Below are experts of layer 8 (counted from 0) of a mixture-of-experts language model. Rows are named router (the router's row for the expert), gate (a neuron's input weights, with its number), up (a neuron's input weights, with its number) and show model dimensions 0-63. Each number is 128 + 32 x the weight over its row's rms, rounded and kept within 0 to 255. Numbers have three digits each.
After each expert's rows: a language model's description of what the expert responds to. This comes from a sample of Wikipedia text that the model never trained on.

# expert 56
router:042133170137162082132133124122131101164121129150146119079134174156138091124131142110093126112081132126162102116108092106069099070122123136160140150114093108027075165154136122124143081208106124
gate0:149132156162180102136157135156096136106220171101135066125113155166083113099105079144134097116129120113111169189171048103115069110121152196118143121169124122113094065136138118102139102163149141
up0:106101161157174180093080141105156088106083106162125155165157099138111113134125101136160153113142188213145131132141164071142223122118085099127079117129160144098108121135104091084167155150062127
gate1:152151125132120074100107063185103135162096181112118151117150120104173184150170168130102128113232163176111187155081149156100112127114108165206194124142131172109109118107100086086187160111128142
up1:123111174097134105089152187125144145142130123144134109153182122149089160157164101086126135146115067174100131173214108155163198152073114104122148129081156149165129123176141114040157133178080131
Middle pieces us/ter. Word-internal pieces like us, ter, si, stor, post within longer words, as in pattern, accusations, Strauss, auditorium.

# expert 28
router:131160147094179140134085131127093101101072158171140167163179147105152089136150104098134091097100180192201127102095084103124127101145162122153140135186137201129185129135184155153130081105096131
gate1:074101124101134140085129172137091085102109041121140117167166126121118132129142116162117125185101156116135150131139149125079137121181087109104132095135145112134090181131122169117127111130157104
up1:152085152205094116120151157189082134170078121140119149187134121169118162101151098146102136090129126170099135134134158126160141099121133075116174095162116141144184224092175090158156178159109136
gate2:102173133176104090131082095093082161132151112084132130122136184156159101098160181191160181127084121161153183151117125116155120100060188106170096181107152160124141147121166083119145182144120067
up2:102095106102112120140189114152121128080136146157125174126091123115153149092106069136122145113158063169118139081146183065121147119154193098095122144140111086113132057098087141112197170108138062
Table cell separators. Pipe and semicolon separators between numbers in stats tables, plus signs like +, −, $, £, as in batting average | 11.50.

# expert 51
router:130148144135127117166104149137094122157117156137171157106130156087183145149178142116200122093134123134141137098111080122127122096155156142105110153153179155140174155110128121134175111202084095
gate0:149155149146193107175139135113162130171146116131123159151152184115144154171107162163134166104083139091035236083074151093150181111149160143120078096142110174117093147159119136112131087121146180
up0:169155148137203111126089136116166106149131124162094137119146179144093136156155236176160156060080115100068202100083151125152174124177126145132139093140105170145112153176147133098122117109161150
gate1:091073102175112117149138171112163136111106114154064138183046147121190111122134106157092041165153127176156112111120140137171124152136207114106136141062115142101113120217127168125187152136089174
up1:122145188179144158175169118142143110135088135154127077115078094126089127149172080135153121122147121149167091167090132159103143065098126123150170134087112146149138138157170143097129117163122069
Sentence and clause boundaries. Periods and commas ending clauses in prose, and conjunctions opening clauses like although, because, where, while; also the piece ab.

# expert 13
router:040186133084142123160092118144098114152154152133154140169162208140126090113112103092126116157123165138147150151103112150114129111173180157123155153162093144122161191144188152142116099155093137
gate1:147115153094063164142154125102118141096082123162107079174106128159126093084078126125145115148067158105123119174082090156094141130101163098120139156072080078115139132143172128172151156188157141
up1:115124129157132111099167163114114108162148116172078131076148182088130149145139056190156133152119140143188120108158123100116169129190094152136100146138137158167108110198139131160143099165077084
gate2:122164100142136109134085159169117134133106075035128120156078142119150079107146169185173107089128113086173070142127136141152074127168114158120138147148128154114114182151107116144102152164141045
up2:118139079163132111143124151152101142137062112094125121185116167140145141119152134158170091074133154102125083119115082092130124161155103132133128085171131111117105212094100115121156137113137085
Institutional nouns. Nouns naming organizations, bodies or administrative units after the or a modifier, such as Council, Commission, government, county, railway, group.

# expert 47
router:056157148130130104171102120114148076162148174157133138140137149098143104172120141108171112126094119142142111110119098130085139103132108181125140156122164143069155153123168161141153086255116106
gate0:118153062155136116106117118113088159078169133127122153140155129105074132089110107149111072090088135165189074149126105089112130094084172166136071107115151186133134249130082121106114126120100168
up0:131120163133128149131119119041137134131091144118165156155189101181184095080096117086111204126119181173096141097167110129100153137148145105106082118149139084078102114166123116154104187113160067
gate1:179127084144141154158092182111171171129162136118143089156104059135125136060102135161139175171075120125116114088147197167180077147167113114132122138124132065133078107141124174101114128173147112
up1:188126164110118194106114087075159175142156132192138079099109087110167086158110096194174108118117171075153099152128118117162106147152092062130169104140051105066101124141134172123170094160148138
Initial capitals of names. Single capital letters or first syllables starting proper names, especially genus and species names in taxonomy entries, and surnames or place names.

# expert 23
router:125159132097117087117138104128105103106118167143148158150179194142186098169176065093128084129128146109139132148096110093126090075175191165143132139157140129093146161161173160191137132184114096
gate0:103096154143154080131133073117097086125144106154125137195134101155165144133084180149098147088048173106165123149148153132169125067088104111123144166126134139147165134139135115098109122135147119
up0:099120174031153099119157196130147116110144160117158162128077127102148126142108181070138126145044148087088080135142182108137130176129095129105088094080147106078154096147129144207143073168182094
gate1:161135139185103094093130160106169006152141104141196092165106161122114160100079133136134116054105164143128105138162183090085114151137153163136093106197185157120114126138150146136105104138219115
up1:142076112101122139094102181156143137169105210096039161139123141168080170078180162188072141193122090163137147071165078134121121142108125142116161081123088135145134105147130157158133103103059112
Opening parentheses. Opening brackets after a name or title, introducing years, abbreviations, translations or instruments, as in (1995), (NP-LA), (flute); also table pipes and semicolons.

# expert 43
router:099150131119155132138126133121120107110102124133170151144131140128178107119137127114167120119132126152152149116138099080097131079136161149108163112155124126046184130165124125110161121167115117
gate1:049168186126149140145136124106071111134157133108181141089106110096210199091167125109160085178116162148102127131158119158055131103134105139085207126152135133102123117137156097133159184152119060
up1:077161166164148144138146111018051132150119134108120141114137168131180148099080096145108160175143142126172127162137105136112101082099120109103194190144074154135079112150155127091127184175103081
gate2:114096095147161166127088114168132160164111149174109158098128164132183098133143110105167129127158099134146114143186131169156122112162111210173158132092149157098213157152081105078188123115126178
up2:092117111113100163125153125147130146118092123109135117094122152057107128138122133150179126109151130137145125128123135138117160148092130098107104157192098175094082122069153054135135132147153114
Opening pieces of given names. Start of first names in player lists and credits, such as Pet-er, Andre-j, Fern-ando, Jac-obus, Nic, Jo.

# expert 58
router:111142139071134094144112125127106079120080132160148159132163205119173122141150112097171083118103145169168160097085082122125091072155200154101108130120136176095100161155124190137122098216087131
gate1:115068133126132194089166091170130140164121152157091178120114124100121106101149169117153139092118162168165153076143158122147084123104124117123150143103128112136117127136138100164132069096154160
up1:111105153063140137114116125133113107127113135114109161155159110125121138085073126148148169134174183123097108132177121141167107119037113162108178178138032057113169138115109203087138109127191154
gate2:130127117093165113141081119161127137193163141180086137185155132176125101159199067159172130120133140113082121147148074138103098144143112150136207165144164108154152119173147147111114077194150183
up2:135085158092117079135121150081120147143153107130224156101189130080150121066140175158109128123183126145213090099112186112109154110124073077097100052126173161143123147092092134119097149099128067
Nationality and ethnic adjectives. Nationality, ethnic and regional adjectives or their endings, such as British, German, Libyan, Croatian, Republican, Northern.

# expert 12
router:043133153144122133179095099133081119173159165146154135146165171121133094136142077061165105120107157136156129109136102112160103096157203145129110166163137149127139186112163161141125110180096131
gate0:110127042074106109153105143131145119143166160143119166114175136137095099082098144193128128129095139175151110126108097144106138122165140202125078100089140181111162121138121142176117112123127141
up0:134146102172152122122140125131075130124123110111080149150104117083126169189127146094106147103116134156114175126158079127134129099122163051132092138172172083155088138103120151152083128181057125
gate1:123121143145142168159084133121126169131180145121132149130164103103065101078136117121166113118157144176116140122139133132128113131180152161163113096113056130117140196064119099165047141034127129
up1:095211099123151093113109100143182118152164188147093147159114117189095110136144149155133156121172127094140126123158112096192108193130174105118108164088123140077087101089140104103130106095129130
Topic nouns as modifiers. Common nouns or word ends used as modifiers before another noun in technical or medical text, such as water, music, heart failure, substance abuse.

# expert 5
router:158166154122170138188096100089125087165044131103172137164156190087190088115167109100126118153122137159139142118109100067121118096186155145106116115181141167168183160128180150142174091094098096
gate0:127121159130106161161096119119142208109134135106106093065098147119154094109167139089119142091091171153140106129122207129129091176156147126103095166085128165076117116149147070106105160127067155
up0:117125163139139118106177107119166099166121174108152145130150155173129102150128178151194110096143083115186181127079161149129186093104103115146080052147126072130149143128153123160145155127153127
gate1:160142145091131121168115084170179110098151157150053183109161111112131196088097155157161039137129145145138058165127109110126104155135121167081127104227146096086155158083116062093125119139055107
up1:099087114140148170163134077158149141111095105147141149154105144151162106159126099087079089097176152124060112148131183121142196118130088143118166043177164124132047112165120104090144134143061097
Clause-introducing verbs, dashes. Reporting and belief verbs or connectives before a that-clause or infinitive, such as said, announced, assumed, due, because; also spaced dashes in list headings.

# expert 38
router:081135182096180123163126142117157125068103156136157144153142176086110151137144129100168069061090105155154168182055087100114083123141142114114119136100145143111141121160128148146132123133119144
gate0:091149168121108133104106140150125149066131103173106112092140145135169125113140138169132090107159117115097146130127160067140145143164156143111123095090087161101153125101141197145176111161122131
up0:146150074131092118148140139103154077112145158175133095169117122096055106059152115100146088106133169095089122101137144115186100132091122137130114149106204105157114139103108154121096124120102138
gate1:130134116103150182107085107153202133032095142145174136183088124169181149148085120156104114113154144109160143120101144098063094070123132121145105175100125161141102093150200157116174090151097133
up1:078169163110150202173122115112051151153146123059121165072075115128098140136168140133159100162107108116103133143127151147211185046124145160113132107131079097141108192119175117122102092181150170
Piece i inside words. The letter i and pieces like tri, Si, Li inside foreign names and scientific words, as in Dashiell, Anastasius, glomulifera, Xiangxiang.

# expert 9
router:098162170104159116111100156097110108149110132140107163147145152087161119180127134092179134130122171151144157095086106134069118084151155120116164117121162130073132153164152162183150102191093168
gate0:131184115152101129156090101163095125138125146143140122108081105115149161152084206094049155109185077117105124124065124121100117169061099085177146157136182115084155107095152165159113112130098135
up0:107090162134108187124095087112125148095160153150146106072137143143084104138091129088117071113111154114136071143085166102127156186130163168094088138177082099144077116120109156127128124131109129
gate1:142136144146185076070119121146147076138071102164100126159148189110105104095151122149173103143103164082136175061128133150149101068174145054150100147125158075105117172138145142203152095136091204
up1:113107123127188125118175059127074080145144122137144232072114126122108078103112129117083096105118141191091118179112189078128133131084177216152094191135107160129101165116094127080199128121150121
Opening brackets in data. Opening parentheses and brackets after numbers in tables and infoboxes, such as 140 kilograms (, Summer (DST), km^{2}, (#.

# expert 44
router:105137145138152079177097105119105102155067163159149135141139168129110077173192118104159085120079144112175160107112099119123118091130170152094163149153154182075194135183192153147147122138123122
gate0:103160133142149140084172178135136103105123180123146123096104149102136088129163115118095146132120151140144059176108182143154106058184131098155106123158126144130083132168156083173130147138155152
up0:104149140107183121146128121125109071162150088103092151137122147206141120170132164152152152129158140187188162107176063096156152156125102103127120150108133113167191145091095147147093131155151088
gate1:183062086113127151115101195119093171150157121155113119181127186060058089124181120101155141088126198128117132140140132094133132162142153124101151180151111102142121139149158149178103147086087181
up1:103057127113100125083130170126123133110137170118122171163127138102072119117083106108093168128082184145078173164133117127089128155101152113152166152149098120089103122149202133116097156170102171
Prepositions in narrative. Prepositions in, of, for, during, after and following before a noun phrase, as in died of leukemia, during a period.

# expert 15
router:034151179104125117176095120110109094136141162134137155167160195126158087139189081087147114118110180160183139097111106108111109153126149140133126148116151185127142165167159164195119106176103115
gate0:131178146091123116076127132102076176146104104120078117117107135148140099103153144160145089105123103174108145119167141133152101128151086128144175108198129129152127137147117174217111124151063156
up0:119138070137163080198137164130158081153122199127122154158123146178202135122131122160131161092066138092133054091149108124126080106081126162087140079077129140102140144087162114103125112120116104
gate1:139091105137133169106088158183114120113114103161128141173103157169166110121124088160117048141140127131141136104137090119091075140166215114138134079151200144070200172087100144119094101128124159
up1:072128120184138092177215104111123178148156167170109099092124159155110117099087141129132118134085106172091124123191157122170107136101080128050108184091078134173083067193087160118159133153131164
Evaluative noun-modifying adjectives. Adjectives and adjective endings placed before a noun in prose, such as social, significant, great, economic, severe, former, early.

# expert 39
router:156161156106175104131096111105147114114130132165134140125111142093128104086155098094141140155100134119141150104100103095115141087153151125107154110081177130033131219142196150145152062148073114
gate0:113120102135184106111074135067121148136137149165154070143114062144126169181181138094137111131124122031122107085135113135108173094164072150165064162076162111164114118098167119179079149145103160
up0:139150093137066129146158031192162126091116088101057191128114138100093136131034092060066132164124141180174107097092110147085129172154130130095117106141092149094127139111127093135134120069114133
gate1:113182148101054151164085132130081135095148071124107114084187122061105127145113146138152129140104122065178179180127130155130144112163140099105159115134167170108122146105106095101155085129111186
up1:094121073175155113086110134157087122165167159095143146145119127205123135135151160086146130147105141147104137154105101117115128119163191151133080156162114125100118108146216088153164135129152140
Word-final nouns and m. Short nouns or final pieces before punctuation, often music and family words (film, song, father, vocals), plus m/km units.

# expert 50
router:107141166086156128134143128057116092141117083113150112133167126114117091170140096089113124081127113178136115075064119146139119083196147122088064154149148172043183156121155154126115104197086098
gate0:135115143123143142160073078167134124178120122086115156172111162149077095171101118152165152113149202166140144140125104076142147195163137148121139088137130146120099160179164077070140113122116096
up0:164165137129132145146064138170138104155137193070145083192110148062168138166097110178124139164124124129096154138123115078141132169183142149133157138137132108113180200097166150090126125143116141
gate1:074127180141100203091098143168123162090164154136157129072147147175130151120110133068145134095119150126144109154114106184156169103125185107138123143124111144168159147145125132120165025165161161
up1:147081173111117163089137195127073088133142131084097082196140086144104194106172110183186225126109115168135116164122151181122106126101213156139028085120126146131096129136106160154132172124153173
Headings, periods, ph. Sentence-final periods, section-heading == marks and line breaks, plus the word piece ph as in typhoon, phony, headphones.

# expert 46
router:126148134123106078117096101147139128165104148135189127142122151112158114158127154110170100102083134125157179103073111075090106085153154134129151149115176098129146110161222166095151095152122098
gate0:118164128100151084136152110146149094154145143099165136077201075116143107140127093123183136106071150088119120117128108113104129142148134072139127138146085127131137095124102115119093135196178097
up0:156075170146152118105160100135141093143099110106128062123120161073090075164124075144140171138135130057128130175145088115107084137130150154137163128126155093124114130163089054087120095091183159
gate1:136101086141164097086124090117155176092157146095123132124127104119110144085177128160155066135150173039199145109106154091104048125097112074131162205104143116172209148170137156135134139183098148
up1:100099146119127200096055177074129115092157103155180043122119146171176113131135124184141129151124164072169170146140117077132134113164080132082149120167131109123118130066167163120131120169133179
Infobox list bullets. Dash and bullet markers opening lines of infobox-style key: value lists, such as Country:, Website:, Years active:, plus table pipes.

# expert 60
router:165152166139179117130118104128109103155098194141145198148180144094151090131115124102141133145113167154139141136093083087120129086118197177076157130130116137119153167141143158150155110122113075
gate1:125161143097162168068125127136086134124081133101095086193164117141155174133109139106043106212113159118119111111162122114095126153108193099151151168109094133139087115121071106091119119112157138
up1:100121156172162151118105157149180132183163116128037082102143132173117078097190113168097157102093141101099129089108127053114104104112075157157150143157100168118135084126133108154167187065104172
gate2:073140127094183132140134120097098089107151153155149086173167132115104143155142133158147131066109108159157133097174138128132149132108154149200150101123139165148161117131120164105122121206083121
up2:137176086101105129066126110105103103143177132109068128196162074130122157134167162141165150141133120133161188141085103123113116118085105146162142142095091119082158142131144107136199158168175115
Table and list separators. Separator punctuation in tables and lists, such as table bars after player names, list dashes, semicolons, commas and ==== heading marks.

# expert 53
router:133130091132135134120121114112154099107129164099129151129164138113195137161152142107130127109118151138118140073110098134061150071106120141126164134117154147079150130124175125163139095232113128
gate0:097144104111176127190158159162142059070106140134165153153129158156099112118137127119153149137085132164128106153088124075186103096062126104081097169114124185184101122122103145174150126128165156
up0:139108105135101076148182131150059100149233124116110082090121144081157162110182167100160130182149149122154116100094157143097114124177133103077162120102147179106109162117069165117179119149125085
gate1:140131135047160111114168101119114165109157082163092135140137130122096142099161120136095157136096087119156102152108077124147113136151158138177063049095082128066116100112201124160140128130104121
up1:150127071175106120077097108140113093115111087164122156165083133117148159055160085119153132128126140126082066109074151176098128059126079151066129160145135121123151150133143173131100073109134139
Foreign name fragments. Inner and final pieces of non-English surnames and places, often Slavic, Turkic or German, such as -ć, -z, -berg, -mann, -j in Palandjian, Tovuz.

# expert 32
router:070104182166149079186125144097095122166112158101135170145154177097130091156133133116151138123117161144179145148130092097181126056140164159110202117120140143138119158157192116139178131154105108
gate0:127055158128090140123134187061115128103146194105101127142153130087087130105136139133084145163081144104116172099164107104121094134149131107165146090171162082114093110120102164112140090158121111
up0:133149089137111155163113111109141096102156083099151159077070109150128103136150173165091151166123149096152125145137168124091147160163076094150136105123113133120089223155171128159125223100115160
gate1:070195150109162173112138108057116136130114080082111132186137089084090162071109126170091114155142125101172120142133128107115122115182155191139179153191199109116110135140164135110116093136069133
up1:126117116111180119104178128068117137156132189117121091112066128142117167108114137135114112131136187161131118121125127081152097166120135122159133096111146116112150199108151156085091095146051100
Word-final vowel endings. Final vowel pieces closing foreign names and words, such as a, ia, ea, le, as in Nikita, Leviathan, Mahabharata, Arseneault.

# expert 19
router:080151148148156121116097124089130117150130162138163108165177161128138131152154100123146090135132140184141147118137083141120116138136162149125070125154153147127183109109171169145136087198088081
gate0:119126176143128100146134141124120102176096096144060193183123145177133139109140136173178087121152178160107037198104106152141101117115124143111153091092166177102160108127098061166135168098063087
up0:080157149128131118131134154140174066154099066115095148152078203128085184120200112115110115165175197145119135098101156154133069117203096156117116104126135176112159148199107087187147187127087140
gate1:095143114115113131109160075109110134123121158155116142081085122048121083127190160131143124058194123093097139112097082117117149209143086139156127155079098134053147185109063130103114148131105101
up1:085144083079165146149113130111095115085137107114152124119063114099131071143161115148124093135136131108087139149102089143089165110153096152142127178076101139095126148130094204112140117153133136
Adverbs and clause connectors. Adverbs (commonly, primarily, also, solely) and connectors like and, but, commas after clauses in running prose, often before a verb.

# expert 42
router:081191166103183087126058097083122073193142146145132166171155156112146099097167137096149129122114148130154105095112105116077133100083142140084132149086136155123164119143187196182097077219089107
gate1:161123110106167170170149188108108126148117152198082115162117152172081143172181136143124089116099135103118137151139081144093147102118063108141163122159088154181130149119138183099062148159158140
up1:170129043100115128160128151104143110099131148133099153103123162121108128141157128105185089116164068129170135133168107109134118142126068147162148118179168176146111142166160188111075146154126106
gate2:141180134111122155113136108195078056127082129093116118112158068169156096147155065086132076126120122106145180162136129164096131166113083121125136084133065127137170152097099170143197163160179077
up2:144108146126167122161158114105135091109170097101149190170163157155143108178164105144122156115152121156135131107120124034089124091112113186130168076100156087161148159111104067115170144123193118
Determiners and possessives. Articles and possessives before a noun phrase, such as a, his, their, its, 's, plus an l inside names like Gyllenhal.

# expert 61
router:136095145079148151191088114117089084134112140179159121121156166171172122116158137113153074081107107179138137176141082120062157162135157142095188156106118157119173145146184144130126098170115099
gate1:019172112118138081124109135115102138174144150117133098135121077126132122126107113142125155153121159109069196076155106117081136089180101140124110178081107138135088156103074175104106147135175125
up1:058146146117061135127104159105107053137176158134124108088067109127147133129115079130092154211114192094089168111112120156062168121137143113094129158108098127167097139149139148118113104152192144
gate2:135159116149125174070164119156179089158156112102165108128137118179113075109110134143120090120113098151129108035211153084054111108155084178093156131109133163109177170099123190122187143187057085
up2:177171098127107154111134150108185113087153159157098124175126135140120110106115144113122105109164108130150116047176142148054124095182112131105125138132113148141203179102096096138155132169115148
Single capital initials. Lone capital letters or St starting a name, often surnames in sports tables, such as D-louhý, G-antz, R-overs, St-alder.

# expert 1
router:108148121150193090131076102126124105135064137175164141106160190099141109122134144110156122118140154107123142093118107108079122061156181132123158144082121151123170177172176157128161136204126078
gate1:155114143119161176138107098097110111171145132097211167070135114144143134141122130168126146106149153112048107130151155144170120148140195129031121134182160074153138118152109090131128176160129122
up1:094146120127087068095175153121149140091103165105078056188141138116174183138112142114128103136138097131174150134120126140143155104096058154209115096118113140102126113107143148138081081111111152
gate2:165175142145191152159216072127136139084109142115143112107083138136190109137169138148123107129067072064184146169099133069089145141144137054116109074086093145149079092185103168186136170126147078
up2:155148115069113155110136133161184124093149092096075121152146204151142074121133114126102111095104083121133166181155132068108132158112177140111126089094146178151140077107162104150139125137131145
Wiki section and table markup. Heading markers like == and === at line starts before titles like Early life, plus table pipes and |---| separator rows.

# expert 48
router:050137140142131110160155106170169107119132178130199181097123153102149094151128126101177114052147131103175149107130096102101114140138172161130173104109157152147126121139169134151127114200135105
gate0:093092144129137155093109147155178121090152165161196141074095098142127081106129119147162126089127160147144082068102125076127134131154194164100066120094122181116136149143139128104144143097120130
up0:127141137103090148156106063143152156214097099100100101122142161060189133113124122143192134117126125196094129170148181083063115172135100120206098138144153120148115183140097129149109133117129111
gate1:063156173159164119126113126113162128145065110123143149148196124064083116116138143145065132133146116121086074072127112097111117077140100133132125105131187113144141116121136102112121077084096151
up1:147113138136118120143089139104155130101120166126161125131106138102073138183126180135081083125155092149129160116150103064124169089161190163158091141164096141148089138151042111121146154082130137
Name-initial capital letters. Single capitals F, K, T, mostly beginning surnames or names after a space, bar or dash, such as Feller, Kaine, Freleng, Tanduay.

# expert 33
router:037120159119108158128129126083079116129126126125129179175159212098129103135138135124170125123135153142149140098128088126080112109114188128099153130082148161091126169142175153159134064166123087
gate1:106127117088124130166142066189197088113118167120107161149127174208071105186144082126145102140119200173077109144149131102169093140084111141117140133133100138128110158120160160143131129142110148
up1:067118154113118092146148095145156175119142064123204158097173198117150153159171098162071102124122135116100121130119111083106077157103180130124132105144117064094137138090135115075100174112142216
gate2:070117148122137127154120166185146153119086166114153097135154149120045151089136126175138155124136130121114114056132124182156134145118175119093160202181121155101099135103162100123174167143097158
up2:131099133089154149110079166089108118141102169127152142095100168110156144115144148174128183128127110117046114075129120149115137126093221131079162217143103138153095161144166111155134179126162142
Digits and capital acronyms. Single digits ending years or numbers (201-2, 197-6) and capital-letter pieces inside acronyms, call signs and Roman numerals (WMAR, TOTALS, XVI).

# expert 7
router:098150150114139124154128107132096112148092145126149144154152163144135097136147119121153111122134146141169150112121085110178143103126196158106115169133114152156104164151169138140136108250136086
gate0:097161072076151159138128098126106157080112174109177144160189105086123067071167110172162101100142196173137216119132150127115104102141140132123119155126111081139142163137100086135176191101145157
up0:086136083138135163178060097135125128133118105090126132190156142103169131161130098141088127104161127075125110124105156096073133123096106148150096062161130110159138161150084117169136207132169079
gate1:087171120129144113106165080154135091126132125100089063156092171204175125148130123142104129112123145150116162098106108069092123187104124110161131135153141128085182203181179170115084125085057119
up1:111140124109108085161032119113095125134162147125099061187157171127139108132098133085155155173152137111099112101168131103135162126158161130095163127123109137128115149153137124141134087088164139
Foreign-name word endings. Final pieces of non-English or foreign proper names, often in tables and lists, such as Ren-ault, Shahd-ag, Abdul Rauf Khan, Route.

# expert 35
router:097150119148152119118102135117137127133141170126099152121152134118160106163165121115147135152139156126118163091172115101112158053129167124127177129113111139054121125161206136156133081188098126
gate0:064159161104118098141094183109089150152173153149129110150145145088139160168186168055123101114143132118180116056135138157132140131163097093175194092161173157134157136174161128137103079129140160
up0:117137129168149116148204121152180168096063132160121155097090149144115109134157063176122159116165156153101073154105095120101136143089158155099196111119125127093136092120135124118130133104123153
gate1:184110128080146071152100188144158179028081111112093097173116056089121126132085126165139118132107120107142091119095128129116146065121170164147172075075150097082149067117042066087058102075134055
up1:152146096171161161162177079110137137157130122186132120106140103144057151198154098175198139075152111127174120127138127148131033187092130089144105117127121135174116132151155143144187166126158195
Word-final suffixes. Final pieces closing a word just before punctuation or a line break, such as -tion, -er, -ment, -ness, -ot in tokens, incumbent, Memory.

# expert 30
router:118131192097166130177135080101128119092136127129174204169145161126146098147143160111089111117108101157131116101115143120099084094172145130094165115113102121099181136115139190159086110124094106
gate0:111183133141149133110079139087163123152107104186130132097072097095098068117186108160143133133166108072072135133166099151170144088148084100134091104109091162164223100145102130133166150132133153
up0:086143112139123110103172059113154168057147142120121075158127114179140154111086152139087113103129165127190119134128108177104092131152130117086115071164121105136064147117135135178112104123118130
gate1:108153123136104146149134126161159087131120106068105144105133178138106158177129126165127118106118110212091113164119141125081097118129089167151156176109178129160106142140146173059096121125112150
up1:071056106152071112140119124170117196102109136071103128112106167140125159139115078068109130103085111100085140101205147151088126101154166072138111139096120142110148113120126111156159115112200111
Mid-name word pieces. Short word pieces inside uncommon surnames and place names, usually after a capital letter, such as t in Etcheverry, Ber, Tur, er.

# expert 26
router:034161161100140112145125126070116097145065175123141182146150149128164077120137140083102112109098148136153140093087121085138130098154166157130141156114168172138133143127185138180166100204115120
gate0:177117182119156160186140123158181170112129137146089108136106170182147100114139124086123141088110156142129148097121153131114166093092119169103148179108157154110123086144123127161137079092090145
up0:094123083122083088111124113157101084106120159129183143143178105154112183129146151112130088190157109160109073183130117137155126136114089127152101086104167073147111149120126129097140156121170109
gate1:115126093106139142132138169128170142122114131168112117124098088073111185126129069064141078161145100137141097120152084133124111132146131108127101125121118209146147150048099132139154125100140174
up1:138164057087144130096130110136140137103128110157064114170116079140130140108090144072107120182114114142106123157129105100099098145119121130167093122155126126094120159125149128097103110098146159
Definite article. The word the or The after prepositions or sentence starts, before a noun phrase, as in confirmed by the Senate, the first.

# expert 25
router:147125133108144155104116148096112104103086165125120127095163148060178112136125114099146116126117100103132170103093128137100122075104154126139122161124168144078162154118164145159119092190102120
gate0:162137099125168131145148130143149082139124119133098147079152116141122155112191100117156104110134147109145107130153064099177172138093120071130132163129205099130134150150091138151161130117099180
up0:181069142142071134102145190139170041135155097129108118126163185113148171130115125033112159035150127121134133129144146129127114143163155108157131111142122167143162106157095148171143071150153088
gate1:130129158136124210074074113137122129136112147089141173115110140100143096121118102119156108191138115146163107140150121106126173115139132132134110080122109073083112137162102175126131100129083110
up1:112132128108166183116158083115116150117104132160115126092160091167141131114163154133133137101126118177150134098179124125120104166083056141181113089109088064145129121171131161166175120089120074
Early name syllables. Short opening pieces inside words and place names after one capital letter, like L-av-er, B-har-atiya, Atl, Wiscons, Connectic, div-orced.

# expert 54
router:121141187102135131141082111118121103153070139114158132148161172151123097160107118126163106090095160126155172099107052139122105063151184147123116143140137120150131143130125147151174060208112116
gate0:116170099102085141133098119137163144126127154141122093177132098168108098192147129150105138161142077186161164050152103144083073120150109148152100157139060134175124087114134138136137209122137166
up0:141137151082165120134166153116105143089111101157144145139137098163119118137102092104161143135128059130149118093141118077123142099113113111139159130117155169138139218096053133130111122106107181
gate1:108073117094125140114180125094138151100122114100108113096155093151162111082109120115117151143087140083078101112086093167115071132149113134088115128119139091095055085109114162144155133096127150
up1:145159072157161167125152063170078131075143094154108110111095116194070149119153175161166105194128046077137116097076158153137124122117139119191103166148119170088105115116148123119113100075110121
Given names of people. First names and pieces ending them, often in sports tables before a surname, such as Mike, David, Sinead, Stevie, Sophie.

# expert 34
router:082126152113083124190105108170083097161104162120139133102136155112165149152158153132150075104151162218142128083141085144112152134128121115123133112165113127091181180141182098139127119089119100
gate0:135200146095091145175140177108094140174119145146115116137172164098184107094193194169122083154092115128173090117160132088100128073134125144131157131115113117070090130170142082164117162124113110
up0:137119091115137180193111131082140101153087167143113136125058073105128137153124095155137136156092090087088094147159207128083166125124100114127138081136127111115104186139150131150100135122117117
gate1:099150165131095173098120117189077135137091170131101070104144128090113211137184166093118114194138188177080197155109126142112115081122156128183132120103145157154109191116086173098189065096122120
up1:183075139116105115122116113156101181109129141150125128133125100161158190124176121104086122121047148124138153163146147077120083163117088143119126157112120157113163168122055111109142110093125129
Name-opening fragments. Short word-initial pieces starting names or words, like Mar, Dr, Rob, E, I, plus mid-name r as in Lovec-r-aft.

# expert 36
router:158125196143147094131085100159153113122138128100179141162160149085135064159149118125153123079103132157122153133123121091114141089141167132132111157048168200099175149149160155148136098113128139
gate0:091149080160110112107105138184126145152107119176118144130142174135153164127163168139126095090182117132112113202097157111143117071112118089068101138118117183106092185119093102153099111076076186
up0:159195147180120211178143130083113098121126066083124078150096108150134129151137171106105160116079135147122142085141148110101147130145157113163177080151113131140162134117105124184113134162133144
gate1:123130157136191164165149115117080089123119106110069179145179135117143131103095171091071123157097093092116198148147184111155116141099140175146116136157087127154051117142098145172095117100094136
up1:095146119129107134138160086114173101144110145082115164126161166072144087180190105155148141052153133169111216062181170075140098106107138157131105176049114158113151138177151151166127192135058146
Fragments ag, g, col, hon. The pieces ag, g, col, hon and fav inside words and names, such as Monagas, seraglio, Montgomery, Colorado, honor.

# expert 59
router:121140156117173098164091105133167084121102083131132097151146164130095086161137124111190115105114130121164140109098106140091096110194133125143117150081141146093123135171158136172144118138130137
gate0:114135176143160108153115104096137065077118093148134108154143092114119106148111107102175098147101105096117161194150079149116092106158178144171156107131150121132081094154085131120191063108121197
up0:164143137148132145097094087140140085121145142165158096147127129076171106128131089176109048115125109189128127074158183111100103160124150206103144080068089080130181147122095053156069130144157156
gate1:113163132146160149167122103112133104119189088083167109106100092145117100102058126127104125068095137156129176105218086123142141102100099135115077130128082188194130142178189155140129125130130145
up1:142055136163063131106154093101139048127114158145083128140125186112176148126087107129156113135126106111117156112134133121116128082115115181112094145144120101124159133082142059108162165163120162
LaTeX and noun stems. Backslashes, braces and variables inside LaTeX math, plus stems like person, Mus, region, histor, tran taking suffixes such as -alities, -lims.

# expert 10
router:092133126095161104159088092137119078134142133178159173152149185116148105162132100110118123132103175135172123094134122094101103122164169146114147195153174175115161129123144138129115096167095104
gate1:072143121165151149107154143167156151135193101163138134151131149142112158145073143148142138131104107112160133115115158123106146129072095150158134098170145097162147151084158162104091125094175092
up1:112124104107153142110126108065107136127101086125147100079138154139121106138066101078142128135141130150155109187113088082151146169165126115119117151127114071157131154147138110116173092176188127
gate2:147197114101067164176133130104170129105109117154128098156177136136155137114107104113120146124120097183171132135169142071141137125156119144175124113129090135131116177107133092101078124119151099
up2:117116163079211115079099124129125125146149152151151122121142168103074069133095171120121133160155140163098124086129103125133127149136123140062136191135164085151082099090194180145104178122169173
Role nouns in bios. Words describing a person's role or kinship in biographies, after was/as/the, such as president, footballer, elder daughter, former.